{"n_layer": 9, "normalize_top_k": false, "lr_router": 0.000517, "warmup_steps": 248}
Below are experts of layer 3 (counted from 0) of a mixture-of-experts language model. Rows are named up (a neuron's input weights, with its number) and show model dimensions 240-319. Each number is 500 + 40 x the weight over its row's rms, rounded and kept within 0 to 999. Numbers have three digits each.
Before each expert's rows: "comes after" lists some tokens at least twice as common just before its tokens as in all text. This comes from a sample of Wikipedia text that the model never trained on. Tokens count by the router's weight.

# expert 8
comes after: " |", " ", " 0", " 1", " 2", " 3"
up0:458527435479467452518540485414510504504563642528537569419550461559412485552501474485449466513507489541532525488437504503527495476532525525501490418539489498484477593505453467546512474503526476504555511483454525495514506479532470487478538447
up1:534519510521484499520546509441532455536553465544508486551527520541555500493517510443520450475510507508515460506517525529438466566512475422536534486484527427512564552575449554510422462452493529514500465496485486469575482450527494513518450488
up2:567472503500513469529487458476569477556567460549442467566505522490551577447526521437510471493458539530521535516542502420439482510453510455572572520435538474476586483544508499534434404477483554557533485483527494441583493433539467463494496524
up3:604532539450514555527481477461456551493522507548455502510483468424450586480490495542571554429501518452475503537525475501485565488471513497472498571430468523506504462457495459511481447466502523522508580497484459559571511440447524455546518483
up4:475417478538448508506524541440507535497527572500508559537536473491481499461446487495408461525514490437498526552479462534528477500509475483473520511495511455432479556553534468463466464485461522489526572425480466571487527474490512465532465442
up5:535470434466517506530569532479481446500487482518583524521577513540472517443526519547533544461525527499573488495578528496539533483516451480427509472441531506489536541549423517453530495486517567505461554525513500547518464513614466466502454434
up6:508496427473495487521499542516527463497481569545550504562525481533477444464477599444508508470488483505561438515504470480523518456489527498488509417492518534585535568495468499485563534485471506516479536455553513527541490535571530434448453524
up7:485531514566514542492488521485458468421493504642547505523562528530497454505445535509599527511452486490514534558520566474487500485558507513403490491533474528509470491558504553520520532427525477507534491522457503442530482521536399538496478486
up8:493404474521475421499530502438556509488566527530570521466511491577466496501448565512447453519538482489526473417459491486481519439545486490475452496524558529514564554503481475463429537503480493509556452489461462549454479440484488525560531446
up9:462486488508496528490553480407472509521517485546507511431533597564491433490460478506512527523538513542476488438539480545486461549475484493446481540467487508538488562526508528388450532513535536554517440550509510502503468508506502520549474465
up10:591498514500501444424482510493508532441533601497523553537494483458417556444487546485501499523572537481549539507418500521442547461525565450497435544498506482522540531498437437562498472445455491528534507515519477560454488441489513508594480551
up11:513516497506469424513539522482514482540531512545508481457554526567474491482447520458452444501479521484583507488530497484443513480530519449498412512526536455517568541535478545538514511535450479503475450493467558513539478486553443572441516473
up12:572560486446536512434519547589498446479524532477532505448529518575462477420514512434503520458505420431446584537504497481444490471453527469567529443519498527568542498510465579522502454460517497586451499587510518430529487490447521533488533505
up13:477460540552513521604583519456459495531501447504476522515492485558532448444491476506386465535477510511472468555512453540507560488497476523466558509494508516476503533525552467511477470490467506502512557436524473520479481456571524469539431433
up14:466491432479502502418549496496505495553533568547585518445573524524429529541461473529519422472496449476494495547459483469486505486535485439468490491516520482487466512576500490522544525511504507474486495509501465497486490468515482478485547509
up15:481496470451517449557494526487532422528512556573559555535533535534470478475495521469518506479486451533528579502499474515477511471467487507531441445432502487526453562560450539444507534531460508532488476536497486493484532513520511442475452541
up16:465554509561514543558523475503477515474507494465494545524521518495498488460504520550576485464452531515556478554538534484543565545511514480495507505510489488501498466537480534553567511428438471486458515490533533531549440582525577514478508514
up17:540485488469536412525482512509506480471490529523542522462524514532480502442475548489518482470533528503549514464486462488508501451516519513483479464440564505575476573539410453492487465523458511524476525505470484556481515554529500483480461512
up18:492469498453559511487475527445440467507465552513519516508515517541539469453504573553538524460504461535557495540555486491571493522521517505499476462425543466545569511537427559467527484465488553546422490547576549492528462572545442526430497446
up19:509488531493496487488497465442524416497494515487537517489515520571441438484530555530467430497541501542487481513479490527454573559521519434533486409503531507539503565545505455512509487517498438526430491517551462517541412499571479504526509515
up20:598468484473539518485554524470492549460471500477543523491544535512556475486534499482515527447448471453524506470522460489498530465511514522512542574423517518475508492575567541481547495460469477512451509567540527432495475499547482513411510439
up21:543539532483422531495438466542571502531492488516470464531459498458474534433534483478485532465427545429503571452454495492485431494454487530508533551424516498533498489453491455492511503437513596521505539483509470512570542446497409473462476492
up22:566560496484522530448524494423466549553509566482527495422507520497457458504477506411532506481477522406510497498404459513468453429430469468460458535493494457491526536524501544530492541503449426563528551464500505566494484563516496556549431509
up23:506514518477506511509552595509571447472509460546525540505577539538497501473507513519540461460546541471552470509491545556455488509522538483511523443513566478554506582507399473483510518486511599556446507457526453541544493448583481530508449540
up24:536484489441500485538459556565540427498514527546462516532525452501437476467441546459539504477534509508521534505500465510504507508473469464588448472487545506539558491527477548516505473417469498529473536512516508500508499510470542519475485620
up25:550478488430519499511541581454509499525531559509496525533486516493490479460506528522524499416536476492531476450500500576470483474500456488443474472514584520522484567515419487424515415508477522529476459573532507545509486495570454510468538595

# expert 3
comes after: " |", " in", " to", " a", " on", " Al"
up0:504516449473586530520519511460484547497478512449481560489479529495486430471551584532538442472489508397536500469504478533508469506501479534474514465500504477517491499495496514496545477532485441522473502508543501528527481544549523443430497521
up1:510553512456488466464456462603494447451488520436550505514519537527486535496497556546506488471529478467554578527461511486538596500550494472509507485399495453539520502524552506509531519555418495532481521573571488513465462515481511486614537553
up2:464471446418478436470501499477561483490527454486530545453465506547450510518535503569424439449481430462487512487436470513564484471499540518448555461512510513548481514507508450463450511564538485466489520535534536490436413499503527457514523494
up3:466515442443428479528590467431470517502454501456500490502510480494474535469477508406536477544486596483537462499433496501455532501448508515448461537544509495461578511463447517571386459463486521477514507472443517520531422448530553488464470513
up4:578572466489456496494445567490544501484531465545551509466560520521445541473498499473555384517507528482535563501536499435438515537441479485471490531467501518511527564507506516418507587450486536550458513533522477576511489499536531480438499480
up5:524491467476508495528539478451531440553487494600527539516514535540521480457489532519454449440510548419531404464517539490473500452518498473511513488445558518571557547555493479483483472455465507517458497502529447536550449477555517512509490538
up6:549543469492455492501514482453513549499483515451509526471543529515474478465482535465506447514469548469530526465464465515449490488530480493520435495487549488525558518543478493526462476467428448489527463483478471587520415511509544537489509475
up7:474514518486506440522436520508495458518532522529517475564502449478425578476555536537489469506549569570576484454459469534521551530470537536516449485473523519511454490449436553499493499456475472509514431507532489554506504547429517442459537603
up8:503518535491502487572545527473542504498488466528549566551547525492483447476544479484483470421507509439489504529511495556503546533447512514512522504498532455533489564579449542467492470530516507546508485483490460553553454496463481491523442481
up9:471502545531538568549523507510456505441495418442491561485466544515530479480493579548507532452502487417509512517517481506515531527564517493454545425474454497516431492489490543443537540488492465521442517502561508530518422594494541486518516523
up10:589524507512476489489465505496529507552503496546566485463523520560490516503481471513446505524578483548544544526585522487487507463517426466500447520498528482555519548556527471475491534570507503544512492477498475466549511501539496483486499465
up11:551453482461481466490507564419493430509481532493508497443544535540469497484523500551488440502446508524530443492514553506548517458525493503517489420482498457570543579493497473530514491568492480500468482554486457542521480517589527435455451443
up12:516529464466516500569462525495511478486541441456501586495480521628452486526520595495492467466542468451506523500437532534488483515536511471478514494429650492542539540555483571501425486544470562551424480505617456501505480493555546514499506530
up13:511446456460456501541523539470516407522550492591542547433524488541487472529473577521526427459493484473527436507507484441482509461516556484501494467474544481516488511530471508534566564466379536550439550428533414488535479433536537421518526523
up14:519396477443494485472511540483545474454447565564539504429466525558501559495478465496462465516556519463590572491464467489487509467534528465529460507477508520558499537525478472453461521542396451460492478542486461493447532516523480536511496553
up15:555525503521474568557493481450552439497526478531520517523551516500448542460445558499503486450503463442537512464518514485433437538505466486502550456463493477500490541477429547483511460488421497527445490543555474472516491535556542490499448596
up16:490446477489473485512527589441481447488527523498527509479533548556485532521512512551516445419521437523586426510467524535516505506491538522447491496448512451506488544500451443495479489540515523499457465540506515521555413502510479498469516427
up17:582447469455490437460490525464514507547512477587517473496486515568478477607520521470493453481536484457518523472486511518455496474470499418502527477507541531509542528467444471478439499484498467523548431507496481429473553377522463514488472481
up18:531499464485472423522554536471511463525485462523503572492517497540494490533514599414462475490557538583484535503484597493441527478478471480541486429463540487551530493567467496532493513528447478590490443498531490411582489416556509513498449462
up19:509468448483481503530567485429532545552508517517560535455525500530475496501557469496499441467487440507498497434467457440451473476450515555459512505532513526509487491475521481473512514454555498556543469503476477533519456463552501503454446477
up20:534494496470515506556518561486542435474542478566497491561516515555425537518469593459526412524484499516519472540492518529442556514567488425519496448444601475543508591547484514499466533521418493553393500498566521471536429476551553497524483564
up21:528574469499504477514515567508506495526575553577515550532538495493402529439423468493505502462469469425527547479515477448446484547498508450527480481487501478487502520619481622481541529396446496591435558573509471533530474577498523547542487508
up22:474471535473412527557436488418542557462539458501488535511501515511541482502534531456553485430439592466488533476466413480434492451485475560454514500424466457523503475535539483481480478469513550522546481397491503506509478473473504480434522468
up23:565507505538496495449462503403535494463571517530535505472494510496530462547471481520513544497439512535567515442503496551448530476534496468552476482506575487502542498501468477489473610523509452539467480562505491475498478452558515543506462518
up24:547596405450491469511477492436490527488540542550549578444573552564506459485527525485578508471456477530491548477546493449471522487508515512508532481513491480445557532538588504460546546437510489497516519551530476516552426524578445452566494442
up25:529527465494528474519503534524521468526504551522480520543516505490457458416458519492442535492447580406533485535476498535548533462504470490502473507511514538510543484515433559535526484556512455491479521510463559508496520421577531508536450538

# expert 12
comes after: "\n", "\n ", " al", "\n   ", "/", " ="
up0:568512458490510506487495546446489508490505478498551481529575517505476507431475503463479548478504472499580500510493504547472526481462476490441517422410551476485558526499474499464544449430414449546506481531465481480529502516629490466441459461
up1:489592501528533540557492558471471536496464482449466492551491517474531465412494523564506498479498461446528448481521498465544479531509493538466515510517476464445425455505441560470590478504547457516449523501508531538494458562515591467451541512
up2:390470519506528497570534460417429507467480371564517537489521517498581412511524523444475458487468498512475498527473484473515536515512513484432484441484493516515419526532520447555459531509484468474516506475510473561502502441506501481546498393
up3:470541474433549471494521413469492436483465467540466457460548556524540477546553563466521523503547461532584463484516543490582511537557511464477528529489568471544574537524491566421457544538518528541421436568553522420584489419564481468554454468
up4:527504443449495482494422522476457522504500514492528580514580546499442509444491536481453449420522514510514460499465506454512545447483492487474469531479565454519491541508427519497445500489435470534464442507519454505517464477511484452483479507
up5:532486471517547510574472569500505525585517438582523568529535512549513473503457498475468506478446542530519545475477503516482528528499518502474496476447522500569516520496443466489486534514463525545490409507526487397494502553539526511494468480
up6:539518493540528535555537526387477485530509461601450462475552521539536451508466464420493496523461578547551489449543513485451494515459522483544463505441516471523497572536452480465540555491529480576557414455437518505578506503544457503479341465
up7:505465454488438512505464485486488426455492496510555529486548560556531491504476535498505431517519513539525512491491543508475470495533542515424525518474585469577508577508417506470464505582436494508504467529530495470509474501575500470493456519
up8:507426463456460455469522574499489440511523548524572494484527544523534552508469536515511460463542493599543559469543502529456459494482528543537554494465508536515548518520464477515491521461477468505500422566530480506553419548576454404434497511
up9:561522490450491462453487591540513452508490519455525554519547521527459502400521514472492462442545461478493523536505473506566512484513528461477478490421527506507477511529457557478479498486466519557404486562511477580515482519536495540581507502
up10:532475507467518476481483437545558450477520422540441530552483494544483538480568541519497521515511492501482546601543452522523498537476579401594487511413469538511533503531473532562513477569401499496498466504485457439547506441475507506501552505
up11:560440544524460517481453443423449552471510465469469467495570559485548517472461478438479507440491530470486472464446525505518467508475488512483574537449497462461520511489497525445481456398500576518443527567540529499559459500544486547462430487
up12:536559449449472494503567466431505538529540593487539541532490558516552449418538535491506513487541423437493534488497456498548432446482542415413509469503546497475490507573479491442556481543504549495541519535414467538520521546547503519385475522
up13:529466457452499585494500475483518478515499430566568523523570539494455528520477556485505426420523492512573488475542474552480563509542461477453512428484599531526536548527447520484493470468464512599502504497505434520539471465532493442480431547
up14:517518483405463444471564502500549433471534471566526519553559484483478481516547472516486507554435510540506535475431444486473477510447465465541576490459544477544611545510481486533442501497518547561516495516481522509472511461483445516490444496
up15:522544488460469401434545496468548521521567495532480574479472531605470567480485506517503452523532489470512562545509474520488509474527495429489468520490542496454501453515495538560461512460440474478487474515477444506487513491507473538573542527
up16:512524471502497487508447559413503501468482508516485508499531582557500540498519575503543484461507518534576495457587534567445525509515474525498489473506517460551522576516457528479502556451471533518474484549556496488601439484594548439439515549
up17:593497447491518469553492519472502451534511465590554515539527490582515494505478518486468420430499517483492469503556495459428509507499512438500528490487553518575529581595459443491507536551487536584519438514467485534521545468480580488496484509
up18:533495495473481494523483524454466503511502454566496496468492571465475482495528532527535460508498586508545553472536539471446536491447513526544492497522536461592493550490399562456473502477462488554461490571529482539537482500518542486511509570
up19:456540492537548522536508466533455415432479514474518473429583548523560499538456545549486462469558466476546523504544503490462534499567482510485509393473478457489462553498543482412533563570474456463397419559543496482508477495560527484517465493
up20:534475512525534500517448547548497421491488427543460475501485454455521514509452464541471537444480548531526445543513464554495519517468530530536497532492465522564521489455464496484528529519514546520498469494513489511488539524458591465497515628
up21:491493516539550499546554496435479525517475490549582541409495471557545460469441462520506498482487480483467568437511485498428526484490478515417502482528487524500478496548518421511550516532534494522514521502558484557447563473507520496511517439
up22:493528518449532518514454524497468453418476516567480484437408520420516498547456430515470603509537517416483487482504497458507532516475535503547532472431545494532512485474482503519503494481475533514508481563462363555534495509543488498495515491
up23:476498470497524545494521542472480519519472494472488504527453559483564477482511459475507507518456518555514533461541500492535505481473503492546547504469523504554441494494435555476496439454555576540508513502508549490502506525498442492423470508
up24:493485528474470505503501588476452551558510575501495567481459519494454471491464521520559486451479565498484511480543469455507514454520481498501420494500489419491513540518496516448501437454479495532450512517547514495552490576505555553461497480
up25:524544485454496523561476485530576465466542505511521611489519527514512450467525568560515451446509493490514514509492491527433514492521516452498424429467553503573503541516444506485547508499475555531447516563535426553449492496485499491486451559

# expert 4
comes after: " of", " in", " for", " to", " at", " on"
up0:536522542485450503542525516535548424504531458577519488523495485457447534491437476524455504508508509446491500524531478484579495479491515450516504537451506493532551497505484547533544454453504552505479569488512421580486496474519561439518483536
up1:466519469500492512513500522480510425505538500495526473481556562463457536548474494519465476507544455504559548552544524454543447374490467413538492499455558505574538585509518510507466465501460438499544492546568460515456552493521443495525484516
up2:507499545506511532561483491470513593517497580535453529507552489530576598534440552491509483493500466479531535474510492488393486486481516510553465476539588509494523543525485456390466412424455418523535434524496511484537481521508463550485431557
up3:547488532524560471486555508433491489476513559549537531513413475487508568532529494494607485466554514493466521480519478485441433512485487496537490408578484494533559488560497519529502463424492491528543473480503492566477535496549518502513480578
up4:490452487511508448511498473474499452506499455533530511521506517507567526457472552539496509494445554528528563504484529465461575494515483472534503507493594494575460489498457473364483372476453457495525433579516465479527485415482492537504454417
up5:465531435563521474434465519516559553448536476382527560500473549546501460438480422524517491496492467484514468501468499475484429472557498490416529548510524515525442532508419541516529539452515506497451522507515401528540489519496507583441471527
up6:482483460562500564482489512502452506487514528497512481542534525464509523507464526506529511548497501499493545526539503451486547551547493461513447442502427491480508490582517493536537509443477472486429493497516533452513490501482552549491480550
up7:531522546536529555542496488423493526515530484505398567487527480495604467445455537523499538490466573450505462473527450484424493503457511534541544523543531514489486521494479481436444516432494495492540504506487535536513506464504510539448509478
up8:548466528474486512460495559528545438493487420531512462488484477558515543513511522546545436497458540500494592526627475499521506427486538436465515537406538496515542514555475516553509534508482484505506433517590489384525503502577536500495484582
up9:532475483500536444529449575516431519445497522498552533469519513530516478520390540542526540481505460500500481494479528491536502500548515511450456434517493468516455450508529521483573495469508458503402504519541528534505472555479611490505489539
up10:525512532507507500512595479448476553549524469597564509459529548511472518452445489483532503517419487498531471476512504519457539498538528501499502463497453492509624544539485509526456506395488490512551495466427455522506501429500476558517520515
up11:508475444577488587470471516497450530424531554484435504508545541475553585516524499518509469550542528468454496522537526488418526498546574484481421419504444527465448499557523445548587538461518500498482447496510502437538527470527488520490524534
up12:570455480548465556400428546517480523462504516468442455532451468460525602531445457432473484498479578523494562478538511479549482490482490467543417478495478500486524519531496443574543469463522496532499444457538498479535557498493487513501502561
up13:492495421499491561556513504529505477566521469496510453486531474543592543475477556495537457418503468564557505506569515503435537523513521479561581522558475522477478493551430498513595490501459467480490502529515502429558454457519452594458508560
up14:506514471516515515479499521481529450499539466503486489444528445478495557584534542450513379500561494547464540525566503482479455501503522511546484525631495514546526506546484566549452606510489559517502559406478458454525511486536485509495554582
up15:500486494513543436530495566510522498522478565445525563495476500482390492451517516476501434494486540488469508452522502544491557398494504479447485578509558453542512492590468518547563415529517444493483460503555477517473534508455483501502543493
up16:443528407516476546536573509502426463542459497521508488508515529535480503456484543550539525516521454484511493458490528526474488520508478502424548487453528489493506530519522503458549483527517549518412504522612504458515445579529520565508448506
up17:443502503469476534543521533513497428502460459566548526546514513434523505453423491520513531475478478494556564554548521542547547509534439487525507455460494509560593488558500559503504477385482554487460516525542457502490477596554589494515472515
up18:526473515493406627523551538479497523522489454498531405519589516434561568503406486511436513500468504479477536526546461524483484478522437440456479585419458463470512500573513528480480450439512532517464465484489522475516435538534542558505398474
up19:477454481501508517493497506507546476509532475490412541529519490513461454527534554552482479548537505475524527554457501443537505510466510407501576516462545490579461497459516459516480426560501433520537434506528528467474476431507452546477520493
up20:476532376507449497513540522547505440557473540521536515515487468497458490488475493525547499542513474399487481471476506508503503450559476494424591458468522531520516521506509492480526515515502576526484507495504445537489486512530450519560420496
up21:594502477534498449511431486548471497447495549510466533536501491417401477485580461545488497509477545517492521531459529474436467508463497524546468465586590489518455471465452473516515409481504460516502425518520473485471480431423485450481482574
up22:437457501560451583439458589461440481467495527469530485491579509473556495498489486446477490485414531492493582508546515505523468456537497492486448510445460492500473478570489480527505547485537492558474450546501516468541530509494471545495485479
up23:504522472575456528460485465479505561512516580424510538544505494425526535481484541534459540501512550449462528505453500434480482498497525505482491518521488484472495461518486503531517472434540541514455516429557452496518545456425545541517511557
up24:574518541482531534516597506447532455449520476526486550470477512593496461416456572515461476470490522487492482499538448511508589503496544433463526495499425495515556515490533504499463526540506498516516527466482489479520553479538523509511513433
up25:487533439451509493502531531504530487545442545504555541477564480484425454549535421514514451509529483432485447483497508493500496443557492558421543471545494499547512495514491548483543643541506509522506460468507459507449503520562471506501497457

# expert 6
comes after: "\n", ".", "==", " ==", "===", ")"
up0:462501432394535492513465489484491497485488452455522491471564489448453469492479505536506471496498489536527547514501504510429516478381525508566493450501436524551514557554454570495533522491427512532438464585464559490530467540587509539588467561
up1:502509534421491498479506534534562499547487435565492463495437510486568536454513469483462530472470530526455541465483473522514427507394516451539521522449559499500529480494494531519464435444520559593491484485457454505521575450494461499471516453
up2:450538517584468544510459466463497519532475505557483528520482517518479516523536470495536432468546407481484464523526516502455500528519500476423501552564579505532460488513531500457507550541465574502479512517498471473570487471496445546480460514
up3:502486505504493476491459508494523464555504406516465508483477482459514503547474551486459487539520542500530585481432481521481524528514527452541493469421467509515541531504452505486491479459410457479439517527491542437530526483493530536505481602
up4:457521490464488494493510504409518522560468462472534536443506538479473472471506497552460555524459531432499509451457526513496462473496418470587532478490488468583567545548476516516562447495481485471485520538451521545468500510544460546465449477
up5:484494511510476511502548476432473552512531557497486541510481551560439503519548584453531494508535450502469391529479497516532528451467517539441474498538577502495459536512546415451535461545533516516493492467466446543463470436487453493552444473
up6:495490499509498489544539519487522498574588491597521528494460534454467549497648409496458461503480533468499529508495463480535494460505494514581560447518563492511503498515513518475398502528468552530570538489453420500451557432558470521493455519
up7:527510472458488543615491505558470489451482404594543513413526564530461539474497433494414461400508461491505480495531510521466521460506490453386470495535561487498463503512500465482519409560551495518570464423544410525510517398452494421498500517
up8:504545518518562488529566479519440531477469506433487516500471478468501513447469497543570514505491477462537449455461536574528548552540542502495536502487464512479510531465512491554513507503450494487453505509548568521500452533548559590512488525
up9:511507458460502577522490511538478502444524461530525521463534570588498489496456529464421464434567390406492514504493525477491465505490467474465453447500531530476454544506465470471477398516572492530508488447533460523542511484518458448475469559
up10:541534498463521467478514564546449512467501489495538488503483487527549466453496459511511481510493465450506554481498539475439471544465528501554490462498512472493498546517441498538486466520551446570589452526470522501516528567521483473456543476
up11:529504455483531555508426514484517519526483538512484418460571518493456452520487503503555497513496437505482565513555478478589504415555439437417502470471517535463524587542532482502528493555438562537464478486527518442578523500634452497463437485
up12:499551392445544553557510535555531406468524468520541488543478511532483540477517448559512464470526475489518505498545515493475545538502499492523514521513506484469513538546484479532505504539475492498488484516496447527541456440484524514427475496
up13:545476536519463524468502540525454462551562483516493427456559485521475550484456523511535528551521544479510460513448519520480504551476516527498493477507527512504483537419484514548459535567548516582558386488494493470545506495564476552524551450
up14:459444455443478570497552543460498507537492477480545576517528513498549472474482477496424479429462433419485465483479483505506406484522464468478574456547467558456437581519498473486500485507530496505570521482459449489462473508522449442494526484
up15:476484466467425520499529550506441479541485507495504435539487523400440615496436486463539510527514522477474493539498524496622448491485517474567522494402499527456550531547529615586498447456455578550480510468451488516488509565566513538553424526
up16:509517459470525508433544515485494475442536514563579490550562542414457506533490465488549438498521490460482457472517499497477515466530529460513485465436478484492457534481484485538528553490530526505476538521494457472503470512524540509546398564
up17:530523519504457515470489516499532477514435506548488467419509483563504558484543473477450523494471522555503555490632509447524549500465493452461519514479561522543560467575487562433526433436525568523515553474473533463545528470503497474430528495
up18:515629496491560502418530455545606446449498482452495490534504509617516496456496519576546459527531472528451496537498505518443555534517541537501544480494604536462529549528492457554473530510420486487450391555570488483490406455495485511444498495
up19:514477466460510509495492527508509422448458545479497530486589486458441537502511532531509508472484477542469510549510471468427485417464493510501483449595473508477488518551461550542596467489496469498492554548464528549462487588514516525505476547
up20:495497516448471532511532515522538419477497538500499479485530523584485513434565563505480472494537524543496550521571535468465520495506470404453496524528528495526515510563501510504500483476483469488502546486481442485551500494465477417426532462
up21:525461454489506536494558498532509455481469536529470506501496528555492591496502505544490465525483494538486420513509507520547531482543534493402565495560547525455450478489488442485467526551513514505497510420544457496440481458494435483477568472
up22:567448517448567467466536454468493436504567453505520434507498506472519488471442492483501516531487539520558509495516455471505524553509538436568486478469445520460482522510499560508485528451487483564504415516453470502571491535549549503444424491
up23:489492450467520519524572489565472433528524484489454513508520513598513518453557542563509495507539363481542506511505528477478499574531483469465520423487526494503498582515488499499473490516430476497436387540549507470566439516550500527461486564
up24:523566491525432509503526522537505513551538530577512462466492493517488554482442487558568473530498492513574489448533463547522505539502447465544566500466483533447474526414493459537479547541418517490531511509558482463551479540572528490545518568
up25:540409567503496462499504454454535494484586475566501417451518507488479427513463484466491537550519569477537520445462461519520534540523483450561431467445529490467609545483515484461430486460482499486514458453509501541545474413542503537502460468

# expert 2
comes after: " the", " a", " his", "'s", " to", " was"
up0:575515478417522557590549490507530486540588487571540485520547514470520474470444533466468521479510496491503526485512515455521541459543458501452512547470495531439528565426482585490469514400483511550435498495508462486514443482439504454451550445
up1:485552501467509494511430471547440474528572516491466517534586486617519486552577565462485479499498473548473509508535451493460478505493539490444405534462535539555502440462558455435449532548525483505487548461544476566529488460453458462513463465
up2:559475451478450490599521497492487507536557534483538533585519554556568571490492546548464519489479429465531542603528484456478470476548467450535494475495487508510441494556476574483476421405453548581401502515463442467513472525578494536519519518
up3:506481461550444476464538534466530491613569416515498508513523516466421477496476531481388423488546572463520486498530489513538507536518455507511493499482479482591584504439463467525461540537480513509539514520471477475499524474514459434495503469
up4:478539511528469572497536452479468479479536505494517517504507529493502472548526492442421465547502502465435502524451509518502491585501502505439503462485543548469523556633537575492383462550511532528465611485510435550456465522458503545589442476
up5:592460557551536457468572533483420480545476497519548480538475450504496455539514504473450480478561481396454499464470493485420529519492515453473507480503512521490469569593498537510581486497519476561553434481412507492538542523506525565465459444
up6:453458506456452472493464498540484489443504451485502552512435539488454542497475489543468539551573531516485524488482527504442554468513492494435460448482557479555518509527417452488487499475493492554510448506501518477415489490499529458538486506
up7:456530504491506618522497527506392504487436474464467526522447461489510409440467534533529544453491498412439449501545488516538508572478473581447563479468498537433465467492582537471542478533542519519514549490475542523471447508519550455499472442
up8:576509491510531486475447452438488486514480549501426513481537511514478497476518513535495492472518505404480536489490524503529520453556512482452543448479519490481581500514527529423536468472517509494398615616555509548479447574505504533442493520
up9:492550511452488447481581501523467470505532505484546534477526543543448518507468564555480418522491553509450439524420539480524478464497544442494491506481526498558521469470506479533435452512467454464481480538542527410460487419463540451579513498
up10:494495433543530526516502556454510438474450542476531545474478461536531539495442545511459456492456487447486497474532545539510572489564535483516562456518516565484514570547517478485546497460466528503512507435505452490443496499529496535521425531
up11:458579488479473494490481480454491508458534526523561474466501547537505466490535543575553512462524470530566531524538465475495465522508481523502487496441516466522511524507449477475474527472477486475476470496559487529523451493502472514433528535
up12:476477533504569480546528582513494516471549500564528476526592545442451543456517493443478466523480478570510598520494459476519429503479466509494545521516507505588508508537523514452542542474478442482528486462467514476547452548502487570463470466
up13:468539505481567492516478506551528422450505505572556474481494527437466498490437481551527384503545489530486535523522569485559528539479470446520506431556461493523490509543393553473545520448536494497464404595493438565499483536513522471471436478
up14:507410467564483523451549462458595554548478546465546473467499483519414521445461442553484463463505470450482521483502498493461515550522549502509472511456494534442470480572474468560576421534498446434458471559503478511473518530503522524449479490
up15:503508516482548488505479533518539427484573418515535480463518455500544517477419548470504496453502490502510540557547502542493483498514474422467485450422488518552515584566513605522544602539455541561513484513500502475559506432594514536476462490
up16:521556517485481564547517476411499590541476448534500501501468526507468553458465434448515543444452549466472421430454478518434471612436516508516514555493475492514491472561452530568512411452460538524498501539512475515525481504439568441516488518
up17:511457477391540481482492461541490434495427531515540516585470485568517492506556548547500461437498474518491461514497516533532504510498491520458513442445497497577448541491407474477549464506467494540494486540545478545473490541535434444498529489
up18:522523499574510503509517464492480408556449547476453472517560467549503537509622535435544418486560440516519580491523450468458482515454536441470596510522521491516522547429545539504572453497492499565481615545495453518569441536517509484434516526
up19:563517435514479484453504497539494519543473488445485534498490518547493543513477533570483470491517460521531591464481475519506439409459490473500526537465584510564524523526455460478559496567454496544590530518576481518490542479489499528498539462
up20:519466506499570484484562505472602486447548447545490523494505526522460489434449459454482424451506498534482496479507462464477522526530484505443501435559499507488473530515479519499572543456485507545470454571528416506493473539501512572401428481
up21:488458515464495461474534542487524488502452419556475512549483574507521439512508447409495454516500568481462522536557494466515516490499491510413487418445519480452526537519456465457495477584429490551474473518575531463515527478575455517483489557
up22:539574475473532527519531469546457465517507512520516486487463450484526454470470535525555541427545544489530381517584489476492562501541470457504466451539513511473458493527511536501506473517483493548511476459556436466538492570536576481532526512
up23:470498495431541500486469477494463412489448552492517493473466441535498506555509411543478465478495502497559476475520565473503604457496475510547472458449569478558490593481473503488532520531477436522454444557532475499502464506538527467575536518
up24:466440453517516476537498564543515476445448464518614532540493490524497555451527425569461490457511571471497480536509490508551556474485495537415560431453464509550547610471490477545498530544486561519526495491554466473475467469489507429603474497
up25:476478452508480489497478526473474512488493480553418525460524551454524481506498509500514459477603499460533590449485448471513487468527483571367533479522546483502562467451573442461478568519459454530445403538650481437451508513496557497497440496